Experts of a small language model: 4154 steps.
Below are experts of layer 5 (counted from 0) of a mixture-of-experts language model. Rows are named router (the router's row for the expert) and show model dimensions 64-127. Each number is 500 + 50 x the weight over its row's rms, rounded and kept within 0 to 999. Numbers have three digits each.
After each expert's rows: "raises" lists some tokens whose logits its average output raises strongly, later layers aside. This comes from a sample of Wikipedia text that the model never trained on.

# expert 13
router:563465575497516389485589423526557544478432473485544513430560518507534425553500581511559423483517524498507411443439467518435511488514479473508527493545543451517458415604511526476545557460405391
raises: ",", " (", ".", " in", " of", " for"

# expert 20
router:444558466510583538579477547423571428497489546495521483451517496466511449479463513448548516412491431482474591521504470490557506548493481515522488535571508514511521495455563445498556439478607463
raises: "s", ",", "-", ".", " and", " in"

# expert 16
router:481468458552524491464566496557479540440477477542520512502592501502444519559541392488535452559505452474514563449550527622531518500504412488516508445524406426550538527401493385587484493534504527
raises: "s", ",", "-", " and", "e", "g"

# expert 10
router:405519438562477534560525582470538499481447571635523469518559460464527525556478409481594512480538516466437514555430453573528472429534467510569516483530474551411515462509447504430521555419552567
raises: "e", "-", ",", "o", " and", "i"

# expert 25
router:531473474514446564603495463558509501576544482424459561381453454478491484443529471503474461465521450463505453546520549491424551557466473452503422485431510496445464547495521550446478613574479536
raises: "tain", "ious", " whether", "nai", "ance", "ando"

# expert 24
router:428463608576509528576550581486503510447452462523440473410518572514414546566514459514449554480544632556513530471495547469580483548467535509493538455535528547452515494541420473503535412550490522
raises: "-", " and", ",", "s", " in", "'"

# expert 11
router:516399651479503540518551457569559463500484488436563518475462516532567562479528505615481460408535527464523519530501439448534433497534459479579487489515575476456485491452465530444542499513535527
raises: ",", " and", "-", ".", " (", "\n\n"

# expert 5
router:531475473516450565607498466552505495579539494428461566380452453480504479449532467510473458459521453461500453544520544493420555558469481457493428483427519499436462551498531549445476615574483536
raises: "ages", "ipa", "ased", " includes", "iver", "ived"

# expert 8
router:558446498517461460532622479491546556575559435467474600536405531410595534512546527459412577503470532576534546456493403495485570488473498486476504496541582526430601458460551582536484513487565470
raises: "\n\n", " Other", "\n", " In", " The", " It"

# expert 14
router:511525458391542506391470473556500437454505524493501434529535488506532523580427540565453480463493457463498464411471457473527461470476550520564484478569545434522585500510483491509473425569538447
raises: "=", "\n", "\n\n", " |", ".", "|"

# expert 26
router:530476475517450567605490461554505496575543487427459566384454450482496483448533466503473460463521456460504457546518549490424548553465475452502421483429516498443469543503523549444475611581481537
raises: "itions", " Succeeded", "ition"

# expert 29
router:520610460510477428437426534486511558493505505495522432559527513493505567345485555476528488606524475453513562507445555490524541485516430490411448524517440453485366440550569444506466461440450515
raises: ",", " and", " in", ".", " of", "-"

# expert 28
router:531478473510444563606497462556509503570542487423462567382454452484497484445535468508469459460522456463502448552519547493425546556467474452499426483429511497439468546498513545440476608571488537
raises: "enti", "ations", "ographic", "Best", "ents", "iling"

# expert 12
router:478486446500517479515538587517504511580498509528431497567514406476547598545518474418543577491420448538434522513536580545472516553504495493488528568507474554442496575463408446464469589437566539
raises: "-", ",", " and", ".", " in", "s"

# expert 7
router:503458467471405512440478506512399491482528448436475509533425524523510531434443537596493602536430480493536517510577520505528503503493619471542502585506472472583494557425463482484549475449552449
raises: "=", "\"", "|", "In", "-"

# expert 3
router:533473451415505518586593580486480557549493543528499422548489490502411528616549488502453605523432543489538508432426488527544481522497474574469484587465473546533525568483569582509489413437466501
raises: ",", " and", "-", ".", " in", " with"

# expert 15
router:449493509521604483464420531423525535460490531566540443514579475489484483471548536537566505488532538498445616482524464521522441504459475509524460556548390502472458434601568434518466560569455528
raises: ",", " in", " and", ".", "-", " the"

# expert 22
router:564584464554568477492507418426459520475452506510533484510557475521528516409593506525375486496588465458512580507517545490484540517523444510517524465478553595569509503390500521488533589433518515
raises: "o", "ed", "or", "it", "e", "os"

# expert 1
router:504509515527503403523395448490515417589484561603419510516497517506477492467573515625555472530479499540570444479482469508554504505502419533539531491439476518460535564520475420500429466427498460
raises: ",", " and", " of", ".", "-", " in"

# expert 9
router:524476472512442564612494467556506501572544482427463565381455446482504480446531461502471462463525452466504453542527551495426548557468473456493418485431510495445466544497525548446477617573480530
raises: "fire", "eter", "ani", "ties"

# expert 31
router:533477473514447562604497462550511502577539483431461563390455455479493485442531467505474459459521455467508452547524543490417549553467476453502421479435515491443475547491523552442475608580479536
raises: "mate", "aries", "friend", "sters"

# expert 2
router:584454417444525521543500438511528501456483509548545516551514472547481590453496444500479501458428431505474442480487573513523466524523564477537542379453551449495527523548500548478577404503476583
raises: ",", " in", "\n", " |", " and", "."

# expert 27
router:494512477528567561518440586443459582490481577513500470473395504509424439521481593450499550572514461512471478533551440477509490544440495535398418494486490558439547474564495455559503442498537553
raises: ",", " in", ".", " and", "-", " to"

# expert 17
router:527474477510452564607499465547507501572548489426461568383462450474499484447530466505474463459522462460507451538521549493433556554460474454499426484431513494434471545494522543448474609577485541
raises: "ression", "ao", "a", "fire", "ity"

# expert 18
router:531474478514447562603494469556511500577540486426459566385459455480496485448530468507475463462523457462493445547517548491425549558467475457496424480426513494445465541498522545442474606579482541
raises: "amin", "year", "ast", "hes", "back", "umn"